Weights of a small mixture-of-experts language model, trained from scratch on English Wikipedia: 24 experts in each of 10 layers, 1 pick a token.
Below are experts of layer 7 (counted from 0) of a mixture-of-experts language model. Rows are named router (the router's row for the expert), gate (a neuron's input weights, with its number), up (a neuron's input weights, with its number) and show model dimensions 0-127. Each number is 50 + 10 x the weight over its row's rms, rounded and kept within 0 to 99.
After each expert's rows: a language model's description of what the expert responds to. This comes from a sample of Wikipedia text that the model never trained on.

# expert 16
router:57 64 43 69 62 68 57 49 60 37 56 44 21 58 56 68 50 67 46 55 46 65 51 65 55 53 58 52 57 38 67 59 63 51 51 55 54 45 52 50 36 62 48 47 59 41 43 42 37 66 56 60 38 45 60 56 70 45 51 60 53 58 47 42 63 65 50 51 32 33 46 44 41 63 61 53 54 48 52 58 42 57 47 45 48 54 54 68 69 62 43 61 61 58 47 58 37 56 33 57 67 40 43 61 41 25 54 51 49 42 54 50 31 50 49 52 55 46 28 45 40 53 54 35 51 54 45 47
gate1:44 43 62 51 52 36 60 52 47 41 61 53 57 39 50 44 51 56 50 40 34 82 41 32 55 38 60 43 55 52 55 59 64 63 50 57 55 53 52 50 49 53 60 33 62 58 52 36 52 52 37 74 59 33 57 64 66 53 43 50 53 46 55 43 61 41 33 36 59 58 27 63 39 45 76 53 45 47 37 71 44 55 56 50 50 70 49 40 54 41 40 58 53 63 69 52 51 40 33 55 57 32 62 56 56 39 34 60 56 43 62 49 58 43 46 49 51 56 47 56 45 53 48 45 52 56 60 49
up1:45 61 29 43 48 53 54 64 40 60 41 64 44 43 56 44 41 55 47 50 69 53 53 63 58 53 35 49 46 56 47 43 34 32 53 48 69 59 49 40 52 41 23 59 39 46 51 66 65 55 60 35 37 40 68 72 59 52 58 33 56 45 50 53 49 38 65 33 35 46 69 52 52 47 48 65 58 55 46 52 49 38 42 55 56 36 53 47 53 56 78 36 52 54 56 49 59 41 51 59 57 41 34 47 49 52 64 55 51 59 57 46 52 42 70 48 40 42 57 31 40 42 46 53 41 43 42 47
It responds to: Possessive apostrophes after plural or name nouns, plus table pipes and pronouns like his, her, as in Lawyers' Association.

# expert 21
router:53 62 47 53 39 44 50 65 49 49 67 50 54 66 58 41 41 76 56 57 48 64 67 46 60 52 64 59 55 49 68 50 55 48 61 55 57 56 67 72 52 54 39 40 65 48 53 56 29 58 54 67 38 53 42 75 39 45 62 60 58 44 53 41 51 71 53 40 45 49 39 55 54 54 68 33 50 47 47 66 45 61 54 60 41 60 45 56 54 65 37 59 62 53 36 37 41 55 47 60 38 34 44 47 54 46 49 43 39 47 51 52 42 62 38 48 53 46 34 36 60 48 49 41 66 47 38 58
gate1:45 56 47 45 59 39 46 53 67 48 67 42 42 72 53 63 35 45 56 48 50 36 61 36 71 51 61 46 38 39 43 33 56 45 63 65 48 60 55 57 38 48 50 43 55 48 60 39 59 61 65 67 39 36 29 51 44 36 30 45 36 44 53 70 58 50 53 65 64 63 43 65 61 54 43 45 61 50 48 62 38 49 61 41 52 64 46 52 42 49 43 54 42 58 57 41 56 46 57 44 40 45 28 52 55 48 51 38 64 40 48 41 56 66 42 42 49 53 49 58 64 58 56 29 52 59 64 55
up1:59 47 42 44 22 40 33 62 43 59 46 63 47 43 38 40 49 64 61 60 67 43 52 36 37 51 58 45 56 33 59 52 39 52 31 58 55 50 33 26 40 49 48 60 34 40 46 71 45 73 53 52 57 43 54 62 37 44 47 50 42 47 42 52 41 34 39 61 59 50 56 56 53 60 55 56 53 43 47 67 44 40 50 47 65 59 58 62 57 59 53 58 45 37 60 42 58 49 40 29 40 54 61 44 61 33 50 54 35 62 44 48 51 54 65 46 45 59 57 46 59 51 60 49 55 61 49 72
It responds to: Verb endings -ing, -ed, -es, and whole past participles like used, known, located, released in narrative sentences.

# expert 3
router:49 55 40 55 54 58 69 54 49 56 55 46 51 60 49 54 46 51 49 43 41 67 52 52 69 57 64 66 67 38 64 48 46 53 60 44 65 53 55 56 49 53 42 52 53 26 32 32 43 68 71 47 52 59 42 53 52 60 63 62 58 68 47 48 65 76 44 63 18 41 50 52 61 45 47 33 44 44 47 62 52 63 52 48 60 67 52 59 51 59 56 60 53 60 60 50 54 51 38 55 60 46 51 56 50 52 49 43 46 52 42 31 35 43 54 60 61 28 59 56 46 62 45 50 67 62 56 43
gate0:63 56 65 58 63 55 35 49 46 55 53 46 64 47 37 52 37 63 64 38 53 62 46 53 59 63 41 69 53 33 49 65 58 48 57 60 25 43 47 66 70 66 47 55 64 46 53 42 41 47 44 51 42 55 41 49 51 51 51 52 61 41 56 52 49 44 47 62 53 38 33 68 37 63 51 44 51 40 45 41 54 33 64 55 65 43 45 57 61 37 43 56 64 56 52 42 42 69 23 64 42 60 65 64 44 48 57 56 58 39 53 60 48 53 53 52 31 50 41 54 55 41 56 52 56 51 36 70
up0:44 61 71 59 38 62 61 62 69 48 50 49 29 40 47 54 47 31 46 60 61 58 56 46 47 52 45 37 47 33 54 58 50 68 52 50 48 57 41 43 53 62 41 56 58 48 66 45 52 50 42 49 47 48 62 47 54 70 56 48 24 52 47 45 52 53 44 43 49 43 32 57 54 41 30 45 46 43 51 50 64 56 53 44 52 37 41 45 52 53 57 55 51 54 36 60 68 28 50 46 35 48 44 37 55 32 48 60 56 39 45 25 49 51 57 53 25 64 63 55 52 58 35 35 54 26 47 56
It responds to: Line breaks after headings and sentences, sentence-final periods, heading markers like == and ===, and table cell pipes.

# expert 4
router:69 55 51 59 49 66 47 40 48 40 65 70 30 66 57 65 53 40 36 62 39 65 48 55 43 41 53 48 63 48 60 45 59 46 42 49 54 50 51 53 39 55 40 58 48 40 47 53 64 59 59 53 27 51 54 77 66 55 46 44 38 60 60 45 63 63 55 56 50 33 49 43 47 50 58 38 46 54 51 75 44 43 43 53 58 42 52 49 62 51 50 58 67 60 39 37 45 61 38 48 59 25 37 57 45 50 59 51 49 52 50 47 37 48 46 71 72 41 36 57 51 51 32 37 53 58 43 47
gate1:56 59 50 55 52 57 51 42 41 28 64 34 33 45 41 63 64 46 44 35 43 50 36 51 53 48 41 58 53 46 52 50 55 57 44 48 53 56 51 48 45 50 23 42 57 51 42 53 48 53 51 31 43 54 35 55 52 37 74 41 51 44 57 44 64 32 41 68 46 41 68 67 71 44 71 45 52 62 56 59 36 49 33 58 60 45 68 58 54 49 51 53 50 60 52 50 49 74 51 49 51 47 43 53 62 49 45 38 61 52 24 40 43 45 38 61 57 67 44 59 48 62 46 41 39 58 58 63
up1:40 55 57 29 44 56 69 36 63 45 47 52 75 59 52 50 44 49 41 47 53 36 73 42 29 46 75 48 36 47 54 49 41 55 57 42 39 48 55 44 41 36 47 36 48 42 54 67 49 49 70 62 41 58 51 51 46 51 56 46 36 57 47 48 46 83 50 35 48 39 41 30 45 51 26 58 45 52 47 34 56 48 37 39 42 39 41 50 57 53 45 36 40 72 62 54 58 54 41 44 52 42 51 49 39 59 40 46 44 64 45 48 63 57 56 51 44 48 48 51 42 58 67 44 57 53 51 57
It responds to: Prefix pieces starting a word after the, a or to, such as re, con, ex, pro, sub, as in Reference, reaches, Additional.

# expert 15
router:56 54 35 62 61 63 60 49 52 49 56 64 29 55 50 68 52 75 38 59 52 51 58 60 66 70 68 52 60 51 59 55 58 59 61 38 56 57 60 55 38 57 38 60 49 44 46 44 42 55 49 49 43 51 60 51 73 40 61 43 54 55 44 44 72 59 43 59 50 37 52 53 41 61 64 46 59 38 72 55 45 52 46 48 46 64 44 50 59 75 40 56 57 73 53 49 30 47 35 58 66 44 46 49 39 43 40 53 47 38 42 45 48 52 53 53 55 35 36 52 47 57 61 34 55 62 49 41
gate0:43 37 33 42 70 57 48 56 46 45 50 53 57 45 61 41 52 59 50 40 53 51 70 45 47 43 47 62 41 48 45 43 55 51 45 45 50 63 51 47 45 30 66 59 45 31 43 49 57 43 64 33 54 45 41 60 54 24 32 65 50 48 48 37 64 45 36 60 49 32 65 37 56 48 61 31 36 34 58 51 46 51 53 68 44 50 42 60 56 52 42 54 58 49 56 38 44 56 54 60 64 42 52 34 44 59 57 47 48 49 40 74 36 68 42 42 48 66 38 45 40 69 57 43 58 39 39 47
up0:67 57 67 33 36 54 41 61 48 40 53 50 50 45 44 41 56 23 63 49 54 58 46 41 45 51 45 44 45 62 45 38 59 42 61 57 44 62 55 49 46 54 42 35 47 53 33 55 54 61 49 63 53 64 47 47 40 62 72 31 57 63 48 41 63 34 78 39 54 70 38 52 51 45 60 41 53 55 43 39 45 35 49 50 35 54 46 43 31 49 57 59 47 37 32 56 57 56 37 57 37 64 40 50 46 43 47 39 45 54 54 49 42 51 36 24 53 43 51 42 53 59 36 46 61 51 57 62
It responds to: Ordinal suffixes like th after numbers (19th century, 5th district), ordinal words such as second and third, and North or South.

# expert 14
router:49 54 43 60 40 58 56 44 65 43 53 44 39 66 67 60 54 70 51 55 62 65 47 46 57 61 56 73 68 47 60 51 59 55 48 35 55 46 52 53 42 60 47 52 69 46 25 40 42 51 54 58 61 50 65 79 52 61 56 57 38 56 50 36 46 56 61 55 40 51 65 30 53 65 48 49 62 43 67 48 40 47 48 54 54 47 43 53 51 57 61 62 53 54 55 52 39 55 40 57 57 40 52 39 43 41 66 35 61 59 50 59 55 40 67 61 60 52 50 29 48 57 58 34 56 66 35 57
gate1:46 44 32 59 38 53 59 34 66 57 55 65 45 44 51 46 58 40 36 35 48 74 65 55 41 35 54 58 50 64 56 46 37 50 49 26 44 51 63 40 44 64 55 63 71 48 54 53 60 43 53 54 54 50 71 63 62 28 44 41 60 55 51 57 62 44 66 65 52 50 64 47 52 41 45 53 55 45 49 62 42 44 53 26 52 47 44 70 46 47 51 54 47 43 54 50 42 56 45 62 64 40 33 36 43 66 51 44 49 53 37 53 49 46 58 53 69 55 49 47 41 44 66 63 57 43 35 39
up1:36 25 42 56 43 48 29 61 54 45 61 31 52 37 60 37 53 43 46 64 22 50 49 49 60 51 61 34 45 65 40 61 39 51 61 56 50 43 30 56 47 54 48 45 70 65 62 55 67 55 55 51 58 57 44 63 48 72 44 47 58 54 58 54 47 57 51 64 41 37 39 55 59 45 47 71 48 51 25 52 55 51 50 63 45 32 38 48 54 58 44 54 58 37 52 45 49 63 56 61 49 53 62 56 40 44 47 47 32 43 46 57 49 47 30 56 49 64 61 65 48 47 40 44 53 46 61 43
It responds to: Inner syllables of foreign or accented names and rarer words, often near é, as in Ceuta, Laurel, Epsilon, Yaroslavl.

# expert 12
router:61 57 50 66 56 63 59 54 60 29 63 55 29 63 60 67 43 68 44 64 44 64 57 58 55 63 61 57 62 39 65 66 58 52 56 53 56 42 59 51 35 61 42 51 62 41 42 40 40 62 56 59 35 54 60 61 68 46 51 53 51 62 42 43 68 61 55 48 43 34 53 43 46 71 59 55 65 49 55 59 46 57 43 46 48 58 55 70 68 62 49 64 58 63 42 58 34 59 40 59 57 41 43 61 42 31 52 53 46 48 49 44 38 55 45 60 55 43 35 40 41 56 53 36 53 53 43 41
gate1:57 51 52 51 56 61 55 56 56 33 52 53 57 74 47 60 42 56 43 66 56 50 47 65 67 46 47 56 58 45 64 50 51 41 72 70 34 49 49 58 45 48 68 50 55 52 49 65 52 48 33 32 52 58 41 55 62 52 26 45 30 61 49 66 57 49 66 56 62 50 72 53 44 52 45 50 56 52 43 41 69 52 61 59 37 44 40 51 36 60 52 50 51 51 41 58 49 45 49 42 55 60 56 76 61 46 66 51 62 29 57 47 46 46 57 63 59 56 56 40 39 53 53 46 67 58 37 37
up1:61 53 49 56 50 42 51 74 47 50 47 63 46 51 33 50 55 41 39 39 35 40 47 57 49 62 36 43 42 54 25 48 34 40 54 41 43 66 49 31 60 47 41 43 43 33 42 51 40 55 50 37 41 46 43 78 58 42 51 65 36 37 49 47 48 67 44 54 32 40 59 61 52 57 70 52 33 44 60 60 41 33 61 50 65 49 34 56 27 55 56 65 60 60 40 52 47 53 52 52 37 44 53 38 52 33 42 50 46 46 49 37 48 44 45 45 49 60 59 49 45 57 59 45 36 48 66 56
It responds to: Newlines, numbers, names and Latin species endings in tables and taxonomic lists, as in flaviceps, Hirtobrasilianus, and table totals.

# expert 10
router:59 57 54 57 56 70 60 49 58 41 52 63 35 68 63 59 49 64 35 61 50 67 64 44 53 56 55 49 60 40 57 61 69 62 54 52 50 34 57 48 48 52 54 46 70 38 47 57 46 68 55 52 50 59 42 55 66 59 52 41 50 69 51 40 68 70 48 48 30 55 63 37 43 54 56 48 51 49 51 51 46 47 55 38 57 61 41 56 72 61 65 57 62 52 42 59 32 41 37 56 47 44 47 46 45 34 55 58 42 55 42 53 42 59 38 49 62 32 43 36 52 51 48 44 68 75 42 45
gate0:60 64 53 50 50 52 35 55 60 56 55 38 35 62 59 58 56 56 42 38 50 46 74 38 52 38 66 47 33 36 45 45 49 44 42 50 49 46 53 41 76 52 57 45 57 54 48 44 43 71 49 69 46 43 39 56 68 37 48 39 58 66 49 43 51 39 57 58 50 66 39 46 43 55 40 33 36 37 49 42 41 64 32 44 53 60 46 46 68 58 52 58 54 44 38 62 49 40 33 51 45 49 56 42 52 44 65 75 42 47 32 36 51 57 40 38 49 39 36 44 58 48 49 56 53 61 62 60
up0:66 66 42 55 43 49 50 35 48 47 55 57 50 45 41 47 59 28 44 40 65 52 25 51 46 67 56 61 47 46 43 53 34 50 54 53 72 58 51 41 42 48 55 44 45 57 25 56 52 58 51 59 45 41 52 55 61 58 44 37 45 57 44 41 62 48 48 35 53 60 38 45 46 32 57 48 35 49 51 56 55 58 60 27 36 41 70 43 65 39 45 60 35 33 58 64 59 71 43 50 35 51 40 50 48 50 65 56 48 68 59 44 52 55 58 54 38 50 49 32 50 53 41 55 62 73 50 48
It responds to: Words inside quoted song, album and film titles and quoted speech, such as You, I've, My, Love.

# expert 13
router:61 57 50 66 56 63 60 54 60 29 63 55 29 63 60 66 43 67 44 65 44 64 58 58 55 63 61 57 62 39 65 66 58 52 56 53 56 42 59 51 35 61 42 51 61 41 42 41 40 62 56 59 35 54 59 61 67 46 52 53 52 62 42 43 67 61 55 48 44 34 53 43 46 71 59 55 65 49 55 59 46 57 43 46 48 59 55 70 67 62 49 63 58 63 42 58 34 59 40 59 57 41 43 61 42 31 52 53 46 48 49 44 38 55 45 60 55 43 35 40 41 57 53 37 53 53 43 41
gate1:61 61 44 57 60 40 37 27 54 45 76 43 38 69 76 54 48 43 54 55 49 43 52 65 43 53 57 38 57 54 41 64 52 57 61 42 51 28 59 48 33 51 52 37 42 35 46 43 43 51 58 51 57 53 57 53 62 53 71 62 33 39 56 50 55 54 37 52 60 44 48 56 64 36 51 59 49 45 42 41 40 65 65 36 56 37 55 46 51 50 40 51 43 71 43 46 55 41 67 50 36 44 57 66 58 44 64 55 52 52 47 44 46 59 34 62 51 31 32 42 56 48 55 54 52 47 38 42
up1:47 32 33 58 48 54 50 55 48 42 42 56 38 55 50 52 47 60 43 53 59 54 57 46 54 58 63 62 67 42 44 43 63 24 62 31 43 54 65 62 67 60 60 40 58 49 56 40 56 45 39 41 39 39 51 40 57 34 45 39 62 56 56 37 41 58 66 40 46 67 49 39 50 62 33 47 54 48 52 54 70 52 49 53 45 54 58 52 38 28 49 52 53 45 50 29 38 53 28 50 62 63 53 40 25 26 48 55 43 63 46 55 44 44 38 56 38 53 49 46 44 52 54 45 51 69 51 42
It responds to: Pipes separating table cells, common first names such as David, James, Chris, and some taxon-name endings.

# expert 18
router:57 63 55 60 39 50 54 46 54 48 56 62 53 58 80 65 53 58 49 49 51 51 45 66 54 53 64 62 66 34 55 74 64 28 59 43 58 40 50 55 49 64 58 71 60 33 40 39 48 63 68 62 61 43 52 53 52 66 46 50 56 50 49 49 45 48 55 47 36 44 58 37 55 56 60 41 72 49 62 56 48 48 54 55 46 55 61 71 61 68 32 52 80 46 55 45 42 45 44 62 53 38 65 58 52 48 65 54 45 50 61 65 55 36 44 47 51 50 46 50 55 40 50 55 57 55 44 41
gate1:62 72 44 56 66 53 66 41 57 24 61 53 51 56 53 64 59 39 62 54 41 73 46 42 47 77 47 71 55 38 34 53 49 51 46 36 52 61 45 54 56 66 46 50 50 59 49 52 61 49 58 43 58 44 52 47 71 43 46 57 46 57 57 56 42 52 52 49 55 49 34 60 47 27 53 37 35 52 59 52 59 62 49 43 37 45 76 53 32 56 70 42 60 50 62 54 64 43 51 57 54 52 47 63 41 68 54 50 52 50 67 49 51 50 45 55 75 54 47 46 53 44 45 48 38 47 56 53
up1:50 59 58 57 53 42 50 43 37 42 43 52 51 56 60 55 63 49 41 48 53 36 59 60 43 48 62 57 46 62 63 45 66 56 33 51 38 43 37 71 60 42 47 49 51 44 56 46 57 42 29 56 65 45 47 45 45 60 62 59 49 45 65 51 39 48 38 58 61 49 59 52 57 68 56 36 50 63 54 42 53 42 46 63 52 71 40 36 51 65 43 43 35 39 41 36 47 71 57 59 51 67 50 42 54 56 47 51 56 59 36 53 27 46 48 62 46 64 40 33 35 48 46 36 77 47 27 50
It responds to: Suffixes like ic, ical, al, om inside words and names, as in Hispanic, Panic!, Bloomfield, Enzymatic, Murakami.

# expert 0
router:51 50 53 51 56 50 65 58 62 43 49 64 52 54 64 69 36 51 43 55 49 58 51 60 49 53 58 69 65 37 52 59 55 44 50 58 70 50 46 52 49 63 54 63 66 43 53 44 49 65 78 55 41 47 45 56 41 53 57 52 46 61 55 57 51 49 60 47 46 53 55 52 59 59 69 46 49 49 75 73 45 52 38 44 61 67 36 50 59 55 54 55 73 52 51 31 41 44 30 54 52 43 59 70 41 41 65 58 46 51 47 54 51 53 60 50 64 58 37 32 30 58 49 49 52 70 39 32
gate1:69 48 33 53 31 40 50 47 56 36 42 38 46 65 54 55 40 52 36 38 50 61 55 61 67 46 61 53 60 63 38 27 51 42 56 68 42 57 33 49 49 60 48 53 43 67 65 46 51 71 65 49 25 55 44 60 48 57 44 50 58 60 47 52 49 45 47 72 58 56 48 57 31 58 57 43 68 54 59 50 54 58 46 54 49 49 60 54 51 40 43 40 69 62 56 34 39 54 53 49 48 43 39 43 68 34 44 53 47 56 58 54 43 30 55 44 66 58 57 43 42 55 59 47 40 47 48 71
up1:43 63 51 58 43 64 70 50 48 54 30 47 53 53 58 53 51 40 56 52 53 48 53 61 40 32 57 51 49 45 57 56 45 52 57 46 39 44 59 59 60 50 49 55 62 55 49 36 54 60 42 65 50 51 61 45 49 61 52 45 70 44 54 48 50 57 61 44 38 53 41 54 60 75 38 59 53 55 49 46 44 57 47 34 30 48 34 50 45 58 54 63 51 45 48 63 55 61 58 73 46 66 66 47 73 34 27 43 52 65 42 42 60 47 28 58 31 69 39 54 31 41 37 50 60 54 40 41
It responds to: Short word-internal pieces like i, ini, ali, ani inside foreign proper names, as in Jagiellonia, Levandi, Haldwani.

# expert 22
router:52 51 41 55 45 79 43 41 73 48 57 38 36 47 60 70 33 57 34 52 50 52 63 70 68 75 54 52 52 50 62 55 62 44 55 42 56 42 60 72 47 64 55 49 56 44 39 48 45 61 56 63 36 55 48 56 63 56 45 54 39 61 38 53 64 61 49 47 42 51 50 34 54 72 60 46 52 33 69 68 45 57 49 46 50 57 54 56 60 62 51 58 55 56 50 61 35 58 43 64 53 48 45 53 42 31 50 44 45 43 59 37 42 45 63 56 70 46 51 44 41 51 42 45 47 60 47 44
gate0:73 61 53 44 57 54 59 40 43 49 57 50 52 48 68 36 46 49 48 43 52 35 49 43 39 74 72 44 51 50 43 63 53 48 29 53 55 54 59 69 68 51 34 56 66 59 27 35 67 59 59 37 47 40 37 52 62 58 52 47 35 40 49 61 43 41 50 56 65 46 38 52 63 58 49 63 51 31 52 50 39 49 57 48 50 43 31 59 53 72 40 49 55 31 58 37 44 36 60 47 46 43 42 52 47 43 29 60 43 53 45 53 48 29 50 54 48 45 57 54 50 59 51 62 40 49 51 57
up0:32 43 53 61 56 58 50 64 55 54 49 35 40 57 35 67 56 53 62 54 47 47 52 50 65 44 37 59 57 56 51 47 41 39 75 35 55 47 39 47 57 49 59 41 32 51 50 73 35 48 38 46 58 62 57 38 38 48 52 50 60 57 47 36 37 59 60 62 34 44 56 51 36 34 43 45 55 45 48 59 58 48 49 38 53 43 68 46 48 33 43 49 56 49 46 71 36 50 41 46 49 66 50 40 46 70 58 45 60 56 39 64 52 64 46 63 56 61 45 47 43 42 42 23 58 70 62 47
It responds to: The word the and other determiners, plus table pipes, mostly in sports league, tournament and season articles, as in "in the 2014 NBA draft".

# expert 9
router:60 57 50 66 56 63 59 54 60 29 62 55 29 63 60 67 43 67 44 65 44 64 58 58 55 63 61 57 61 39 65 66 58 52 56 54 56 42 59 51 35 61 42 51 61 41 42 40 40 62 56 59 35 54 59 62 67 46 51 53 51 62 42 43 68 61 55 48 44 34 53 43 45 71 59 55 65 49 55 59 46 56 43 46 48 58 54 70 67 63 49 63 59 63 42 58 34 59 40 59 57 41 43 61 42 31 52 53 45 49 49 44 38 54 45 61 55 44 35 40 41 57 53 36 53 53 43 41
gate0:53 51 46 40 70 29 58 51 48 44 62 34 52 53 51 38 50 57 42 53 60 63 54 47 42 47 65 41 49 27 57 52 61 54 59 52 50 54 43 61 48 74 47 50 45 37 52 47 52 49 32 60 61 57 53 43 69 36 35 47 29 49 59 40 61 60 50 37 50 52 37 52 55 41 55 62 54 38 58 65 55 38 50 33 67 45 42 52 50 57 61 67 44 48 59 45 48 39 54 57 53 33 26 39 31 59 35 49 57 46 60 37 52 39 33 61 42 36 52 57 34 43 46 45 36 46 50 34
up0:55 39 48 59 66 52 56 41 58 13 64 51 44 46 65 47 45 45 39 41 42 39 48 21 54 60 69 29 54 56 55 66 52 43 40 74 50 40 55 54 51 41 61 60 45 55 59 34 45 52 53 66 37 45 42 52 43 49 55 51 48 52 54 26 66 60 68 46 57 47 52 57 44 56 38 51 43 49 48 57 46 64 40 49 56 36 47 44 39 33 64 49 55 49 58 52 64 50 45 58 42 48 54 40 37 44 60 53 36 43 48 35 37 44 48 37 48 49 52 41 55 49 59 57 59 26 52 48
It responds to: Opening parentheses, hyphens, table pipes, and Latin genus endings like -us, plus name starts such as Mc, Mur, Vir.

# expert 1
router:48 56 57 65 56 67 63 48 53 49 65 51 46 53 45 69 43 59 45 62 54 52 66 59 70 52 59 76 68 47 65 62 74 54 65 44 46 36 60 53 45 59 50 51 59 40 54 52 36 60 60 63 50 52 60 53 55 54 57 53 45 58 49 60 54 58 60 48 31 45 72 40 47 61 60 51 51 62 66 71 44 55 44 35 66 64 42 48 54 55 57 54 56 67 43 63 43 51 53 60 61 40 55 42 35 39 53 43 42 65 56 55 35 38 56 37 51 35 48 43 36 47 53 43 63 59 53 53
gate1:56 51 52 54 60 56 58 40 47 66 60 44 53 58 36 57 39 48 62 44 38 47 53 31 65 57 46 73 46 61 44 47 56 56 54 58 55 52 47 48 54 70 60 39 48 47 42 50 53 71 50 68 48 32 50 32 54 47 59 51 40 53 60 58 39 44 50 43 54 43 57 50 49 66 58 46 51 67 44 45 61 58 55 46 40 61 57 48 64 60 60 48 62 50 54 43 60 22 37 55 44 41 48 49 54 45 36 54 31 64 57 34 37 45 41 70 36 49 69 46 56 66 60 69 35 54 46 71
up1:54 37 37 63 50 58 52 66 48 47 67 54 33 51 40 42 40 43 48 50 50 64 51 35 31 50 27 43 44 43 59 30 45 49 44 44 59 46 58 56 56 51 57 54 49 57 61 53 56 73 42 48 47 44 52 40 54 42 56 30 48 53 35 42 60 60 37 69 31 36 42 60 59 56 40 53 52 43 45 40 52 56 30 48 37 51 52 33 51 30 46 51 68 54 57 70 41 48 57 59 48 73 35 63 45 38 37 62 41 51 55 44 54 56 49 53 54 49 38 36 35 54 53 64 54 47 66 60
It responds to: Single capital-letter pieces inside abbreviations and country or chart codes, often in tables, such as US, UK, SNEP, CHI.

# expert 8
router:55 53 45 72 62 62 65 60 55 45 63 64 45 56 53 50 61 42 43 62 56 60 50 48 44 58 57 51 54 40 57 60 61 40 47 46 56 58 59 55 44 57 55 41 51 24 49 53 44 77 73 79 56 62 57 68 46 52 47 60 43 50 48 34 47 49 54 50 51 50 51 56 65 52 69 46 51 39 54 52 35 63 47 57 49 52 40 41 70 60 53 59 55 58 58 43 30 65 32 47 40 30 39 54 64 58 48 52 34 56 46 43 55 65 39 41 58 44 44 41 46 70 32 49 57 54 54 44
gate1:54 75 57 52 48 49 42 44 45 60 56 48 55 67 63 39 50 42 40 51 50 48 33 53 41 48 49 59 67 38 51 54 77 28 46 46 59 71 50 44 31 64 66 42 46 49 60 59 56 49 55 33 40 50 56 42 48 42 42 57 54 44 52 69 49 34 59 46 36 55 56 43 54 59 54 57 47 42 49 58 63 60 35 53 72 54 47 55 60 61 40 56 40 58 45 29 38 48 42 48 42 70 48 70 47 56 42 50 45 34 42 43 63 38 51 56 50 33 44 64 60 47 47 46 33 36 38 52
up1:45 45 47 60 36 69 53 58 55 61 34 41 53 42 47 39 45 69 51 41 57 46 59 40 48 46 46 62 36 51 52 67 32 36 49 61 71 33 53 43 44 46 48 49 57 54 48 36 55 47 66 71 62 43 51 50 42 60 57 62 56 64 57 45 38 62 40 53 62 59 48 75 64 78 50 48 59 63 55 52 34 45 55 42 51 45 58 48 31 29 65 64 61 46 47 53 40 53 53 52 53 50 48 45 42 47 44 38 52 71 72 49 43 47 48 52 49 54 57 60 34 48 41 49 51 65 47 58
It responds to: Consonant clusters a few letters into common English words, followed by endings like ing or ed, as in disfavor, backlog, withdrawn.

# expert 2
router:55 49 50 60 43 57 56 40 61 52 62 61 48 66 54 55 57 71 59 56 47 56 47 52 45 65 52 70 65 34 68 55 62 46 63 46 79 43 48 60 33 65 45 59 69 49 52 40 54 54 67 43 45 47 61 49 53 47 70 64 45 59 35 45 57 52 52 49 39 46 51 34 46 47 54 52 68 47 79 58 48 54 50 58 47 51 57 61 61 63 58 53 73 50 66 61 35 54 50 46 42 43 41 63 56 44 46 40 42 46 58 42 52 48 61 47 52 36 54 31 44 44 46 43 45 74 46 58
gate1:43 53 55 51 46 54 48 63 52 51 57 26 55 48 57 53 51 56 48 46 46 41 52 71 49 48 49 49 61 67 36 60 44 44 57 46 63 49 48 43 57 46 62 56 57 36 49 54 35 60 66 45 57 43 61 58 42 67 44 47 49 59 89 51 69 43 51 41 47 44 59 38 58 39 43 44 70 45 51 58 45 54 63 49 56 34 54 33 49 64 65 38 29 43 30 48 43 67 49 54 45 55 58 39 59 58 52 64 57 47 49 67 54 54 39 25 45 40 48 33 37 54 47 48 58 60 60 54
up1:52 59 50 45 49 75 62 43 66 58 55 62 71 35 38 41 48 48 41 43 55 40 34 57 40 58 44 50 51 35 62 46 55 50 51 60 56 36 60 51 44 37 50 52 53 54 54 53 49 44 36 42 58 63 38 45 62 48 51 55 47 54 51 36 57 34 50 62 47 48 55 62 47 73 48 47 54 54 49 63 41 45 51 35 51 36 42 45 49 38 45 57 76 64 61 44 46 40 48 28 62 45 34 38 46 42 66 33 54 48 32 45 42 47 60 67 44 30 66 54 57 41 37 48 39 39 32 56
It responds to: Middle pieces of place and personal names, often after Tar, Mar or New, as in York, Angeles, Taranto, Tarasov, Norwegian.

# expert 5
router:65 62 52 63 49 54 59 64 51 45 67 59 50 57 58 58 58 51 47 69 47 59 59 64 58 69 53 53 56 46 63 50 60 54 48 51 71 50 50 60 30 70 35 41 62 39 21 58 48 64 55 53 54 48 60 51 47 59 57 36 41 66 47 54 69 54 59 36 43 37 42 38 47 56 61 59 69 54 49 55 49 48 51 52 53 58 48 53 58 61 35 54 54 59 54 67 36 56 25 50 55 36 64 56 37 41 60 49 37 51 49 55 44 51 59 49 44 30 52 37 36 48 46 53 47 72 50 52
gate0:68 44 42 63 58 35 42 73 67 48 55 62 57 53 67 39 46 35 39 40 44 58 57 41 58 44 46 40 57 36 49 74 56 65 60 42 53 62 62 60 56 68 49 49 57 46 63 38 57 53 48 51 58 44 38 50 44 55 38 53 59 64 65 48 64 41 49 46 47 76 34 38 57 37 49 55 60 34 56 43 47 48 50 37 52 58 42 39 47 42 49 49 49 54 47 67 49 46 37 63 31 47 63 51 67 49 66 47 49 53 52 46 53 46 34 43 33 33 49 46 69 46 42 56 49 31 46 49
up0:48 35 40 52 42 51 43 72 67 51 57 53 41 42 66 51 41 45 41 49 40 56 36 46 51 49 50 31 56 33 40 55 52 55 53 47 48 62 47 42 49 44 48 66 64 41 59 54 50 43 46 36 47 47 41 64 43 63 43 44 46 64 65 47 76 48 54 38 37 46 35 45 47 44 41 50 39 37 41 50 30 67 53 39 54 35 34 32 56 60 40 43 52 61 66 56 49 43 46 60 31 45 57 52 49 51 62 59 54 72 55 38 45 70 46 55 35 33 64 35 42 51 54 59 54 48 56 65
It responds to: First pieces of capitalized or lowercase words split into fragments, especially S and s, such as S|ettlement, S|omali, st|ore.